Experts of a small language model: a softmax router, 298M tokens.
Below are experts of layer 5 (counted from 0) of a mixture-of-experts language model. Rows are named router (the router's row for the expert), gate (a neuron's input weights, with its number), up (a neuron's input weights, with its number), down (a neuron's output weights, with its number) and show model dimensions 0-191. Each number is 128 + 32 x the weight over its row's rms, rounded and kept within 0 to 255.
Before each expert's rows: a language model's description of what the expert responds to; "comes before" lists some tokens at least twice as common just after its tokens as in all text. This comes from a sample of Wikipedia text that the model never trained on. Tokens count by the router's weight.

# expert 45
What it handles: Table headers, name pieces
comes before: " |", "ing", ";", " to", "ly", "es"
router [121 177 124 100 141 178  67 144 143 172 122 158 142 121 163 120 121  78 108 120 148 170 143 181 159 131 145 103 138 149 108 135 151  79 133 140 127  88 125 189 175 115  97  88  89 136  84 126 122 138 100 106 177  78 103 170 122 141 104 152 144 125 144 157 126 161  98 123 123 160 125 171 108 115 110 119  77  98  68 233 163 106 181 115 158  94 136  96 152 134 180  52 123 109 156 170 156 158 117  92 141 151 167 134  65 165 134 117 160 127 135  94 134 131 175 129  85  96  97 195 113 201 135 142 100  93  93 132  57  85 135  86  72  89 118 104 120 159 148  53 109 100  88  95 193 145 118 161 117 128 148 157 153 168 119 123 124 121 141 142 186 124 120 110 136 171 155 141  95 121 133 148 129  98 176  90 126  53  80 132 159 120  99  83 133  87 128 123  64 111 106 117]
gate1 [102 116 136 132 147 168 116 127  64 122 163 125 102 105 180  77 183 131  86  81 164 143 138 115 105 176 156 101 128 136 153 149 129 148  77  85  77 100 180 123 164  94  86 115 117  99 153 122  90 130 113 144 105 122 107 137 105  75 131  97 124 135 155 156 123 131 121 100 126 208 126 134  51 147 147 133 110 141 121 104 150 112  96 129 116 134 102 171 101 108 121 104  76 150 135 132 173 151  94 127 163 115 125 126 137 147 115  94 198  91 142  66 144 142  72 115  68 125  70 142 123 163  89 171 114  88 165 168 175 121 131 132 127 131  91  87 161 132 137 188  84 144 196 166 177 167 151 160 216  97 111  85 120 164 131  78 106 121  99 114  99 145 124  63 132 138 118 231  75  71 163 151  62 139 124 111 136  93 126 102  84 131 141 110 140 153 185  97 101 148 129 150]
up1 [ 93  94 108 156 137 151 107 127 146 112  73 209 169 147 142 158  57 139  87 142  78 178  81 190 186  63 152  89 107 102 100 146 185  96 171 143 103 182  60 100 140 170 110  89 125 157 105 133 103 107 115  94 135 153 161 157 160 139 105 162 104 123 139 142 152 149  83 119 119  77  94 163 132  86 153 141 180 159 117 101 141 118 165 167 185 134 140 120  68 151 135 138 104 160 121 116 140 143 129 167 110 162 151 144 130 112 188 173 171 100 147 150 116 151 143  92 139 126 193 116 111  93 159  99 139 189 120 111  85  97 136 142 125 131 141 124 140  52 140  60 130  93 104  59 136 141 105 134 107  68  74  93 141  89 204 118 131 109 147 117 113 123  74 142 171 113 123  82 164 145 167 135 122 143 149 123 163  90 111 158 125 156  95  82 179 130 101 112 153  81 112 140]
down1 [158 176 168 130 118 157 104 120 144 119 136 163 133 182 103 140 139  73 182 104 100 140 175 144 163 105  88 124 143 148 163  81 149 121 115 169 146 100 105 180 160 165 140 171 172 159 122 163 125 137 133 151  75  71 140 141 119 153 112 105  98 155  95 138 129 175 191  94 126 102 136 114 142 132 100 142 149 148 130  95 163 167  98 134 127 170  81  75  79  33 122  88 122 100 170  71  86 117  70 108  84 162  77  98 129 126 105 154 171 158 143 136  61 142 131 154 144 149 136 111 152  90 105 150 139 139 114 120 107 164 101  99 101 148 200 158  44 127 130 120 160 104 111 110 142 130 137  63 137 208 200 143 134 120 179 175  89 106 154  74 179 165 151 161  92 122  94  97 121 122 144 144 140 141  89 137  75 150  86 147 153 117 103 137 140 109 130 172 115  73 182 142]
gate2 [139 145 158 141 149 136 160 108 179  70  80 153 138 170 100 199 111 101 120 182 168 165 122 143  85 135 125 116 143 183 126 131 161 131 115 138 170  94  91 153  93 125 140  92  78  92 105 112 168 112  78 146  73 125  92 134 129 174 115 133  87 154 181 134 187 134 153 156 169 121 125 126 132 124 189 184 119 116  77 206 174 134 144 147 101 110 164 152 107 149 143 131 107 227 126 191  83 148 130 123 134 177 112 180 136 156 102  76 137 156 112 109 103 118 148 132  95 165  96 119 145  97 123 142 130  86 110 132 126  89 155 173  94 107 158 101 118 123  93 139 133 186 130 148 163  99 104 123 133 145 178 141 131 154 146 160 126  59 158 103 165 112 159  32  93  87 141 175 168 119 118 212 156 112 138  86 122 134 120 124 117 162  96 128 220 144 131 132 155 112 161 129]
up2 [ 47 114  99 140 132 104 156 121 146 105 140  86  97 100 108  85 168 133 179  70  89  79 132 117 144 134 110 154  80 118 138 152  66 113 135  86 105 149 142 116 189 192 154 148 150 144 175 140 138 167 157 170 149 191 109  88 122 119 174 144 158 175  83  90  89 119 131 142 115 162 103 163 156 105  97  84 158 102 125  75 108 127 135  46 122 185 131 112 180 111 124 125 156  39 125  91 108 131 169 175 129 120 134  68  86  92 138  89 131 174 121 149 127 146 117 106 136 111 148 132 103 119 102  57 144 202  83 103 109 105  85  93 162 119 177 188 155 135 121 111 102 178 135 144 146 116 127 117 110 150  91 116 132 136 108  87  98 119  96 162  96 112 146 226 211 131 122  87  82 130 137 110 142 146 107 179 106 130 116 110 109  86 157 133 111  96 136 102 112 112 122 132]
down2 [ 97 149 122 127  77  76  14 173 166 102 177 119 141  81 159 121 135 153 148  96 122 167 164  94 144 141  81 111 128 126 102  91 129 122 158 143  91 108 146 230 156  18 128 137  57 121 137 134 103 113 147 129  95 128 130 170 144 126 169 178 182 133 125 157  54 168  93  53 136 147  85 111 129 104 133 123 106 163 136 148 175 110 163  93 105 128 126  81 179  89 161 108 131 105 130  88 135 152 106 128 157 142 156 116 102 118 147 109 146 135 179 134 149 141 128 109 161 138 160 113 156 133 135  93 103 121 167 143 138 126 108  64  75 139  79 134 174 113 174 147 177 148 113  87 109 195 125 129 188 153 144 181 153 124 113 103 149 138 115  97  90  94  91 100 184 155 142  79  96 139 145 118 112 131 111 113 107 104 125 127 154  77 163 134 117 124  94 112  86 171 136 176]
gate3 [136 147 149 127 126 115 152 105 168  75 102 134 134 140 126  89 122 139 112 142 167 104 143 128  84 134 132 124 122 122 141  96 164  95 128  95 152 163 123 175 148 127 128 102 130 169 185 107  95 188 173 162 123 124 159  61 132 124 178 133 147 113 141 187 143  75 121 172  63 117 195 144 132 120 139 140 142 144 113 142 145  96 110 130 149  15 190 133 184  94  85  35  39 122  95 148 141  88 161  95 131 108 113 160 120  87 135 159 135  99 131 128  98 123 135 165  84 122  83  97  94 127 121 191 102 158 102 117  69 120 178  99 146 115 162 114 120 145 142 119 136 127  82 135 167 161 142 109 167 228 151 117 143 131 153 100  73 150 142 138 176 140 112 160  89 154 128 124 139 159 156 165 116 214 147 122 115  86 179 114 184 123  91 100 139 158 100 168 105  92 122 114]
up3 [128 123 141 126 120 138 121 136  90 120 118 141  64 121 100 118 137 162  97 125 118 168 148  89 104 104 155  97 229 101 128 101  90 176 121 154 153 148 105 177 134 119  95 173 123 146  94 123 102 139 115 142 159 126 178 108 102 118 165  96 115 150 112 137 170 176 202  82 115 132 139  62  95 148  98 125 140 142  98 113 213 131 116 115 128 199 144 165 102  68 114 143 128 124 148 123 161 108  93 220 116 104 118 129 188  88 159 190 131 102 140 124 148 137 101 122 166 152 135 148  90 187 114 135 140 108 154 160 126 151  84  98 122 155 152 160  55 176  60 143 101 131  43 100 116  80 154 136 108  88 121 124  82 129 153 109 156 107 101  88 144 160 109 123 104 152 168 127 155 142 129 119 162  85 108  95  51 122 147 194 166 150 130 140 154 134  66 170 170 101 179 115]
down3 [141 140 143 122 143  92 147 180 120  88 145  97 124 126 157 119 155 135 117 127 135  70 153 104 132 168 100 125 100  45  86 106 138 113 131 110 130 127 110  89 104 107 139  73 121  90 123  84 152 129  66 109 191 145  75 192 126 192 185 122  88 144  33 125 172 133  72 110  80 147 108 147 159 134  99 112 138  98  94  86 113 161 106  94 155 132 128 127 110 154 119 143  45  97 176 142 118 110 122 167 119 101 181 109 105 134 153 138 163 143  87 121  99 134 138 151 128 138 118 107  49 121 172 114 177 161  91 117  83  97  80 153 107 108 126  91  83 203 121 209 116 127 166 112 105 124  76 126 149 182 150 107 128 101  96 140 163  95  69 144 165 117 183 105 100 167 143  80 152  90  89 177 151 121 104 182 145 134  92 137 152 122 155 129  74 128 108 112 164 136  89 133]
gate4 [ 91 149 115 100 113 146  95 162 144 129 153  49 120 118 108 156 103 157 102  68 128  87 137 126 125 166 130 122 180 193 157 108 113  58 142 106 133 124 129 127 163  93  57 167 135 122  49 163 115 116 139 161 121 114 154 108 147 139 127 153 103 110 147 190  84 155 158 166 111 154 117  45 148 160 134 174 127  63 161  87  96 105 179 177 146 149  68 104  97 137 147 139 129 133 204 128  85 165 154 218 121 191 145 152 110  96 116 145  80 145 120 146 122 111 110 109 111  85 134  94  85 146 142 115 108 130 129 141  71  61 128 113 151 166 138  88  94 143 141 148  78 123 163 118 118 153  97 118 111 147 114 103  92 131 161  93 150 175 127 151  63 164 112  56 132 113 185 145 130  85 120 142 127 150  99 112 129  42 139 153 145 114 135 105 177 141  85 117 174 106 141 119]
up4 [105 118 136 110 159 117 126 113 116 191  62 187 108 192 116  88 119 131 194 223 146 130 145 124 124 102 170 121 117 113 138 137 118  94 128 138 161 136 119 122  95 101 160 108 153 105  94  90 114 114 106  70 160 152  95 158 144 112 121 102 154 156 122 120 164 126  48 128 126 113  63 200 188 146 123 118 129 151 134 159 147 123 118 101 101 109 237 171 137 163 162 122 135  98 133 158  78 145 114 134 185 148 136 159 162 126 134 137  21 169 145  99  77 118 117 131 130 136  96  93 157 124 135 101 121 118  98 107 108 135 116 148 111 111 116 138 106 199 177 139 104 121 103 205  81  93 135  99 102 129 178 171 148  84 102 150 142 108 121 113 185 117  82 138 129  98 136 113 116 117 141 135  85  73 166 113  84 174 122 137 128 125  71 108 113 118 129 110  34 164 132 163]
down4 [136 145 115 147  97 163 207 128 105 119 130 138  91 159 104  87 116 157  79 171 151 138 104 173 122 108 126 175 130 101 119  94 161 158  95 125  98 136 137 144 115 120 161 114  86 149 148 133 127 148 148  84  79 111  56  93 125 110 168 139 145 129 121 100 154 160 146 145 111 150 109  74 156  65 162 137  85 149 134 181 157  52 123 139 129 169 150 119  97 155 136  89 179  85 119  90 100 115  55 108  81 118 159 112 144 137 120 190 162 135 147  83 114 126 101 123  95 103 148 116 118 116  85 135 126 178 152  84  95 159 201 102 134 180 153  91 184 118 118 141 117  97  67 164 138 117 189 109 203 158 155 128 175 167  80  96 124 152  75  87 158 123 110 146 122 105  92 128 169 180 166 127 148 118 166  87 125 151  86 107 103 121 116 125  73 137 176 139 137 119 112  16]
gate5 [131 153 154 161 113 160 157 128 154 101 143 140  97 110 175 149 130  58 163 172 131 155  86  70 142 152 113 121 103 134 106 121 103 156 132 162 159  67 123 153  43 126 132 172 159 164 180  80 140  73 141  88 147 136  80 122 141 123  99 167 150 106 149 121 122 188 117 118 140 151  96 104 109  57 176 123 127 105 156 170 138 137 125 142 111 134  89 128 162 121 119 115 109 104 141 141 150 112 126 113  88  99 121 124 117 148 137 148 120  86 119 146 134 114 148  98 126 120 111  72 141 154 115 113 159 142 154 127 117 160 230  82  95 127 109 123  93  93  79  79 129  85 131 128 136 148 153 104 185 122 153 122 126  95  86 143 118  99 141  50 113 186 146 215  61 156 134 126  67 132 180 191 124 118 135 127 133 102  87 159 148  91 157 109 138  91 150 147 229 172 131  31]
up5 [113 155 131 127 157 102 129 109 107  98  29 141  60 141 167 136 151 153 110 116 102 123 121  76 150 110 126 154 124 145  98 164 110 160 125 126 155 179 161  99 123  99  98 212 133 101  83 185 162 155 191  90 179 187 145 156 112  78 154 134 135 115 122  42  78 132 106  89 160 100 111 130 135 171 137 105 103 124 114 112  93 124 178 103 103 118 151 141 144 107 139 208 108  69 110 155 120 103 126 124 114 146 137 106 116 114 156 174  87 146 142 155 125  61 157 139 112  90 145  93 128  95 181 135 120 119 102 105 110 166 112 122  96 136 131 105  54 144 126  74 128 104 129 121 149  89  82 118 141 130 124 131 138 108 136 156 113 125 133  61 142 125 169 144 101 141 105  92 206 152 110 173  76 138 112 124 150 183  51 178 103 126 159 113  56 129 167  97 164 121  83 195]
down5 [121 175  82 190 138 130 135 109 136 110  85 126 145 188 104 144 149 132 163 164  79 154 131  99 124 110 123 131 135 108 135 130 134  96 142 115 134  43 221 123 117 118 117 104 137 119 125 141 156 137 139 152 121 136 127 128 123 142  68  84 199 155 143 116 111 178 145 183 168 151 154 129 118 183 113 136 152 171 130  74 154 123 126 124 208 112  58 124 111 151 155 139 167 157 116 125  77 193 112 151  78 118 129  98 152  72 118 117 133 108 159 189  99  84  99  59 132 133 166 152 118  98 153 120 101 163 102 127  95 190  97 206 128 150 162 111 174 168  73 111 113 150 126 103 129 116 147 127 162 116 143 118 176 107 178  79 118 132 166 142 157 104 154 118  94 121 193  97 173  49 127 125 152 113 129  84 119 155  87 135  76  79 108 115 120 141  71 153 119 100 142 201]
gate6 [120  65 174  89 120 135 163 150 139 155 124 138 121 137 142 110  61 119 113 109 116 130 118  99 124  84 173 106 147 139 122 125 158 133 119 162 118 113  47  97 169 111 123 139  99 111 172 107  97 142 149 119 132 115 105 160 143 104  95 182 137 106 137 119 117 190 144 104 195 153 139 110 101 115 121  61 173 157 143 175 193 132 186 143 143  80 201 171 144  96 112 137 154 126 165 125  78 189  96 103  94 123 135  83 130  96 126 101 116 162  72 127 149 123 175  78 107  93 132 153 122 167 112 160 145 130 112 164 125 119 118 124  97  70 155  94 124 101 130 144 147 159 121  97  69  99  85 166 101  74 153 131 124 145 108 163 129  89 226 133 110  89 203  96 178 143  99 161 115 149 168  99 131  83 156  84 124 158 109 169  60 115 111  90 122  81 180 173  54 136 125 135]
up6 [ 74 136 155 158 134 180 103 223  98 112 162 128 157 159 153 163 108 120  83 130 125 128 134 134 122  81  66 153  98 151  82 127 113 158  61 120 102 130 142 149 111 122 187 105  82 124  43 141 175  84 119 179  40 145 129 115  92 130 102 115  79 156 132  58 149 122 103 149 114 171 128 139 135 116  75 194 108 120 148  75 119 142  92 138 148 152 129  75  72 130 158 106  53 166 126 148 145 124 125 100 151 154 153 163 119 163 158 116 143 102 140 110 149 160 107  72  46  87 123 138  86  83 155 108 138 130  93 141 119 127 123 130 196 152 141 128 163 131  89 141 103 163 125 170 142 123 127  92 138 196 106 165  77  89 138 138 146 176  84 121 121 171 142 145 107 128 167  87 140 140 114 162 147 161 110 138 163 125 189 104 172 160 111 166 134 105  64 154 134 118 110 131]
down6 [152 124 204 166 157 134 133  97 115 132 170 108 150 104 106 155 121 127  71 163 137 121  90 111 129  68  92 179 149 127 163 136 101 103 100 129 108 154 149 181  79 110  86 119 142 151 125  82 156 106 171 107 113 168 145 120 113 104 137 100 139  37 120  63 144 202 102 120 155 136 136 170 174  68 104  82 103 113 100  80 123 165 121 143 136 130 154 118  92 145  99 199 122 154 152 136 155 110 146 133 170 198 118 178 121 126 133 147 175  92 199 108 114 130 120  80 110 123 153 187 155 136 111 170 126 126 138 176 134 113 152 101 152 147 169 169  88 108 133 140  90 138  94  64 148 108 104 100  65 148 133 180 219 119 103 153 119 136 146 107  90 164  86  38 152 102 106 106 149 120 105  99 105 107 136 148  96 171 143  83  95 133 103 103 157  73 139 144 121 136  82  99]
gate7 [132 141  99 131 137  91  83 185 144 145 201  73 118 107 102 135  78  82 111 147  97 120 112 135 121 106  98  88 114  97 103  99 111 164 125 148 107 105 124 187 146 121 134  89 121 153 132 138 135 155 130 121 189 163  53 178  85 136 130 137 113 148 127 152 172 184 139  85 148 172 133 163 145 144 182  94 136 125  89 156 155 168 154 140 152  97 141 122  95 229 122 110 116  82 126 149 144 104  99 154 195  95 181 141 104 163 107 172 110 115 120 129 184 133 119  93 150 136 171 132  84 127 127 220 223  66 130 101 116 110 132 121 109 196  94 162 129 123  81 100  88 124 102 156  69 142 143 156 110 135  96 161 143 119 122 124 126 125 108 125 117 130  90 173 166 140 126 118 156 161  85 167 169 116 133 117 180 107 202 106 102 104  44 142 160 153 126 116  98  93 119 156]
up7 [187 111  71 113 114 106 137 161 142 123 175  90 139 134 126 166 180 152 126 166 147 151 119 203 118 144  97 149 165 163  70 120 134 138 134 102 149 127 147 156 161 168 129  87 103  95 112 157 123 115  92 109 157 178  81 167  68  80 147 144 120 181 150 137 152 197 116 122 143 147 132 158 146 124 156 173 139 132  83 148 144 205 155 121 175 142 150 108  97 164  85 101 110 104  83 113 173 192 107 148 151 170 124 111 133 124 163 160 148 161 154 139 167 138 144 104 127 201 115 197  93 140 146 151 159 100 154  90 107  35 135 138  85 161  55 154 124 131 135 110  70 164  84 191 139 125 121 168 148 106 108 106 124 104 122  97 136 166 145 148 134  79  68 140 175 108 134 103 152 142 114 144 170  95 106 157 195 106 181 147 164 145  54  76 127 126 144 112 129 150 137 143]
down7 [149 142  77 165 127  82  71 168 125 162 126 191 149 114 154 159 163 137 139 112 117  57  93  93 102  99 107 157 115 115 139  57 117 115 141 173 158  74  80 149 116 128  81 177 149  38 119 128 144  96  94 138 130 115 102 124 144 143 138  96 112  63  93 115 139 137 108 129 151 111 147 167  77 125 115 155 150 127  60 102 187 108 110 116 119 107 155 185 103 106  98 173 118  86  92 133 163 125 126 128 137 128 155 102 177 116 148  97  88 196  89 104 128 170 162 116 142 146 108 178 161  78 193 155 134 126 104 107 168 119 163  78  57 122 110 184 106 143 115 146 146 117 129 127 159 119 108 169 124  47 137 103 173 125 187  88 156 108 129  64 142 123 143 189 118 174 107  96 173 142 152 107 115  99  57 197 143 133 116 129 112 120 114 136  70 142 161 123 106 110 118 129]
gate8 [143  77 111 122 142 123 118 113 101 111 137  96 137 166 139 132 131 199 129 144 168 142 129  78  90 123 192  79 125 115 136 142 108 128 135 101 139  84 145 108 108 185 180 126 101  76 124 158 133 162  80 147 172 191 122 130 110  98 165 173  74  78 175 153 116 121 125  67 110 129 175  60  78 136 111 167 131  69 163 123 105 164 189 124 138 162 147  89 119 151 106 137 166 135 132 109 183 170 121 108 112 109  99  81 120  79 115 128 143 137 115 131  96  96 147 119  81 132  93 156 179 213 121 102  97 158  83 142  86 138 171 128  73 146 156 108  99 152 117 149 129 101 122  96 136 145 170 146  59 121 105 135  98 203 118  93 104 138 169 123 106  85 131 105 132 164 156 145 116  58 125 178 185 121  86 161 138 111  98  84  94  92  51 127 133 137 141 136  46 121 112 137]
up8 [131 112 115 195 138 116 117 116 144  79 114 162  87 158 184 171 116 141 145  82 143 124 114 112 126 204 146 100 128 159 110  99 142 135 170  86  63 155 133  97 165 146 120 187  99 128 105 177 165 150  73 132 119 143 127 138 106 132 142 144 111 122 142 131 143  94 116 137  99 148 110 161 109 109 136 215 137  91 161 153 133 111 138 115 155 136 150  99 137 102 134  87 144 158 147 127 101 170 115  99 115 194 165 212 130 108 137 118  97  40 124  86 107 139 155 129  80 154 130 152 134 124  87  86 139  89 102  66 108  54 139 139  90 104  88 165 100  97 122 126 122 156 131 106 213 144  90 134 101 140 114 110 220 124 184  59 102 145 117 150 151 175 129  91 167 200 197 105 101 105 109 131 137 109 156 158 108 140 133 116 182 116  93 141 101 126  91 144 127  58 155  83]
down8 [103  98 110 135 113 141 124 111  43  79 158 107 144 101 144  95 127 149  87  86 137 127 148 123 116  58 146 125 137 141 103 119 152 143 102 119  97  93 134 102 128 179 146 118 107 129 117 129 128 169  69 149 117 157 122 206 133  97  71  53  96 137 138  88 113 106 116 140 170 122 129 116  98 100  91 159 155 106 175 114 137  88  92  92  66 146 151  79 113 109 108 105 147 121 113 156 163 153 102  71 113 121 116  91 117 112 154  68 140  57 111 151  69 148 140 129  84 156 164 132 169 108 178  60  92 135 146 108  36 132 126 189 128 130 115 135 108 111  95 125 154 125 155 127 123 118 147 130 148 113  23 118 117 155 192  93 104  83 137 104 206 137 106  65 147 206 166 137 171 132 129 187 120 131 153 110 168 157 121 148 148 132 117  97  87  82 135 157 163 115 167 120]
gate9 [103 166 127 164  80 159 115 210  94 116 153 166 120 103 133 171 153  69 156 147 168  96 131 156 118 129 165 126 201 115 193 117  88  74  84 133 107 131 168 147 159 133  86 116 237 136  65 148  82  93  93 118 137 131  73 177  85 142  99 146 121 193 147 142 179 153 110 129 134 193 125  86 151 114 126 128 136 136 136 168  80  68 129 143 118 142 106 117 113 178  97 137 103  98  62 143 139  88 119 100 149 131  79  90 127 140 147 149 115 137 131 171 129 131 124 117 133 130 121 131 115 127 147 153 238 141 102 109 109  30 141  94 162 123 150 114 134 153 138 149  85 127 104 133 114 132 116  72 107 141 164  90 126 171 139 158 107 133  52 138 206 141 164 119  97 146 111 156 158 131 108 130  73  82 129 155  98 126  81 173 134 135 103 137 138 103 130 132 130 120 137 137]
up9 [ 61 157 121 108 146 137 146 104  97 123 108 120 140 153 128 168 176 148 135  80 114  92 116 133 134 152  90 130  64  94 152 105 153 142 140 113 127 139  90 130  85 151 123 108 122 118 110  52 115 117 162 127  98 135 153  37 103 150 112 123 180  72 131 147  95 160 111 191 101 122  85 129 124 153 113  54 148  78 132 130 167 150 155 154 134 145  61 138 198 155 132 159 115 166 190 112 113 118  93 137 136 141 137 128 162 138 142 114 127 132 117 106 148 159 163 148 114 154 166  78 185 177 127 100 124 105 151 125  98 217 138 100  90 135 116 108 164 141 157 109 191 121 114  96 126 188 155 176 139 103 160 113 154  54 101  49 112 158 148 109  92 147 127 141 158  65 142 112 156  87 127 132  92 122 167  54 191  63 105 119 142 147 155 101 169 128  45 138 144 144 125 133]
down9 [129 122 129 119 107 146 108 153 168 115 167 141 119 142 130 101 109 135 113 186 116 183  55 126 107 100  96 156  40 120 160 101 143 132 135 212 142 156 201 128  87 146 123 141 124 174 131 154 157 155 183 109 125  79 185 106 114  95 126 116 101 159 130 163 175 132 107 133 168 166  85 135 137 135 167  89 130  94 122 117 110 109 147 205 153 135  74 171 162 158 115 110 115 183  86 107 118 101  41 132 127 148 184 149 158 178  97 136 125 153  87 135 174 120 102 108  83 134 152 137 137 198 157 132 140 149 138 168 161 111 146 143  42 142  57 141 197  90 161 164 129 131 100 128 138 128 108 125 129 100  81 174 119 122 110  82 173 144 149 112 151 169  93 172 112 109 141 101 146 134 132  63 101 174 141 127 130 107 128  75 185 162 175 114 138 143 118 112 112 161 136  73]
gate10 [120 155 165 192 163 144 121  96 168 157 134  89 126 149 125 179 140 100 200  92  86 158  83 136  95 161 135 117 103 138  77 119 140 150 110 121 112 149 114  91 113  53 170 155 177 131 134 166  65 142  88  91 136 101 131 102 144  90 120 115 126  84  84 152  67 164  49 122 150 158 120 154 161 119 135 172  77 132 124 117 126 191 116 104 154  99 103 174  90 117 100 113 113 138  80 185 141 164 123 136 185 120 124  96 108 136 166 165 132 100 116 142 164 132  77 132 132 149 131 148 114 112 141 139 216 105 102 129  36  95 150 175 132 165 131 163 119 113 108 175  67 140 108 141 132  94 118 143 118 151 140  82 119 137 144 114  81 128 195 171  81 120 152  93  77  92 114  86 127 123  63 123 112 124 108  99 136 168  84 199 141 158 109 131  70 129 116  82 157 136  81 110]
up10 [ 97  97 153 167 142 130 124 168 147 176 155  87 120  87  77 184 139  69 151 113 107 110  92 109  69 157 151 114 113 107  88 128 162 121 116 157 106 131 137 102 125 102 183 146 112 164 115 123  61 147  50 124 144 112 141 129 117 144 160 101  78  55 125  88 111 224  55 108 162 179 150  93 140 122 111 131  99  88 117 155 148 206 129  92 129  54 115  93 118 127 121 100 119 147 128 186 162 133 112 126 184 110 103 104 157 115 181 108 139 106 104 169 133 131 157 154 161 113  71 140 165 112 106 115 148 136  91 131  89 128 180 148 170 162 115 164 101 127 126 132 118 166 125 155 112 132 149 144 127 157 149 120  94  88 104 148  85 189 158 166 108  87  89  82  60  99 119  86 162 112  95 124 105 151  91 122 138 135 105 176 148 149 128 145 104 154  95  49 179 172  77 104]
down10 [165 109 152 123 143 116 174  85 170 110 140 144 123  87 116 143 101 127 120  74 104  94  79 130 141 129 133 109 176 182 101 168 107  89 145 137 100  74 115 157 152 101 131 135 149  90 107 179  98 139 141 100  96 213 118  83  96 121 108 144  94 121 175 127 169 106 108 115 162 137  75 128  95 115   3  88 134 101 106  82 179 101 148 163 138 206 102 183  90 131  93 130  86 109 167 109 128  80 154 116 166 134 101 185 140 118 141  91 101  98  80 103 111 150 121 193 130  95 117 138 178 161  96  99 151  93 154 105 136 104 183 167 165 110 126 132 123  59 133 115  98 103 128 102 134 164 117 125 141 145 169  54 119 122 170 135  92 132 121  80 117 133 129  76 126 107  65  81 168 119 128 103  79 118 104 176 144 124 165 154 150 104 148  90  73 129 140 106 118 119 188 116]
gate11 [ 71 115 100 132 111 173 146 104 168 169 129 136 124 154 137 116 158 131 139  59 106 128 126 143 174 114 129 146 140 160 139  97  97 151  80 149  71 148 144  99 150 129 120 154  92 119  81 111 130 191 164 124  81 147 117 151 110  79 174 178 142 180 119  64 117 122 130 151 130 137 150 157 102 138  51 128 104 142 118 121  91 123  85 150 210 181 118 147  75  64 166 135 148 114 122 127 155 164  64 183 121 118 131  84 122 173 149 143  99 125 149  66 146 166 165 122 121 113 104 169 161 115 106 104  92  68 130 156 133  58 115 154 113  93  83 162 131 124 121  61 158  65  32 128 162  92 165 102 139 140 129  92 116 135 127 157 117 161 187 135 144 122 155 132 107  93  92 100 119 135  67 144 129  83 118 123 132  96 193 150  78 152  99 131  56 116 126 125  96 176  94 126]
up11 [144 158  99 186 139  86 188 158  96 164 104 149 169  93 146 145 129 100 135 114  94 122 140 116  75 125 173 123 156 106 149 175  85 150  89  94 127  96 222  77 113 122 177  95 100 162  52 133 140  75 148 174 217 119  95 165 158 121 172 135 155 138 126 154 144  91 119 136 100 156  95 137  88 100 152 154  93 149 117 130 138 111  94  78 112  91 155 125 192 143  74 106  96 106 101 125  86 139 142 122 178 115 157 209 131 104 133 162 165 153 124 147 169  70 134 151 122 114 163 128 136 114 126 140  77 149  93 111 145 122 150 130 134 199 128 124 139 141 122 163 157 189 173 187 130 123 151 103 178 142 176 135 185 203 107 152 170  97 103 145 110 130 154 147  76 133  95 139  92  61 115 107 183 153 127 162 105  84 135 132 130 107 127 154 182  99 138 127  96 142 130 142]
down11 [162 169 113 132  89  98 151  93 175 172 104  68 104  95 147  82  98 144 166 127 163  96 154 195 218 180  86 115 171 144 134 130 130 171 117 109  82  64 109 102 138 109 135 173 197 126 150 146  96 181 127 146 106 101 116 167 142 152 132 143 137 106  70  78  92 154  87 134 172 131  43 186  88 153 132 156 141 107 120 108 152 163 140  90 101 150 148  60  68 145 103 101 131 113  68 137 141 139 127 124  76 150 188 104 131 137 143 111 118 134 190  72 128 107 138 120  78 102 123 160 118  66 111 157  85 138  93  99 147 111 114 127 137  96  96 110 147 102 153 114 144 101  60  20 118 129 175 139 124 132 126 105 118 131  93 177 112 134 162 100 113 120 150 119 124 130 101 124 159 139 101 154 115 100  85 140 114 126  54 135 132 198 137 121 114 131 140 126 130 144 163 142]
gate12 [138 120 109 111 118 153 152 119 131 134 195  97 108 172 170  91 195 118 100 134  61 153  73 129 156 134 153 113  69 210  50  78 155 140 113 151 160 120 104  69 173 120 106 174 137  85  59 195  80 150 145 139 140 138 149  94 147 141 111 133 124 138 107 104 126 148  89 161 155 111  93 185 179 183 191  97 124  64 105 104 155 157 151 170 101  92 160 134 116  97 155 111 137 136 117 139 136 133 103 154 152 154 157 144  80  92 118 112  79 105 118 107  84 148 145 122 182 108  97  99 112 136 126 105  25  43  80 120  83 122 108 122 120 160 119  97 150 170 104 107  80 135 159 128 143 179  97 149 129 175 167 105 100 163 129 164 130 196 155 173 147 134 136 125  48 138 146 128  98 120 138 137 141 140 115 132 124 153 109 119 164 135 107 132 110 163 146 133 108 128  93 127]
up12 [151  75 136 127  91  60 186  98 147 170 183 134 129 145 188 132 107 113 149 161 203 114 151 127 154 146 109  87 105 106 144 114 143 103 104 140 154 191 151 144  53 100 155 146 139 124 130 116 167 105 121 149  50 137 121  95 112 118 162 116 129  61 136  62 173 170  84 125 138 104 159 115  65  33 115 159 127 136 137 114 150 117 135 113 143 160 106 118 169 162 153 150 110  71  85 132 125 125 145 138 190 115  84 149 141 163 148 140 166 113 125 131 168  85  96  84  85 174 116 117 112 107  79 116 153 116 132 137 105  89 162 172  75 127 166 127  91 117  89 147 168 145 124 187 163 168 198  83 146 110 118 180 133  85 125 168  87 100 155 132 108 121  92 143 123 127  65 149 118 137  96 108  99 158  88 112 118  94 172  99 114 120 126 117 126 190 184 184 107 118 112 164]
down12 [127 109 110 137 165 151 162  91 137 116 133 150 114 171 165 110 138 176 183  97 103 167 185  82 132 118 128 104 107 190 150 150 104 116  99 164 189  81 101 131 115  81 118  62 125 176 126 116 172 160  72 122  98 157 110 110 111 127  46 145 114 152 101  93 138 152 102 146 138 135 131 166  97 128 134  87 180 127 102 196 167 105 155 112 184 111  94 127 155 148 108 166 114 101 112 131 160 101 200 167  97  84 106 186 129  99 148  89 238 131 124 145 162 129 106 199  98 196 142 183 190 143 117 158 144 138 134 110 117 103 132 166 113 152 160 120 129 115 109 133  96 126 145 112 135 119 116 159 109 154 160 105 143  79 151  80 126 115 109  79 121 138 142 156 144  39  93  90 108 114 140 168 161 110 182 110 157 148 121 152 180  79  77 139 132 122 108  82 115 104 129  84]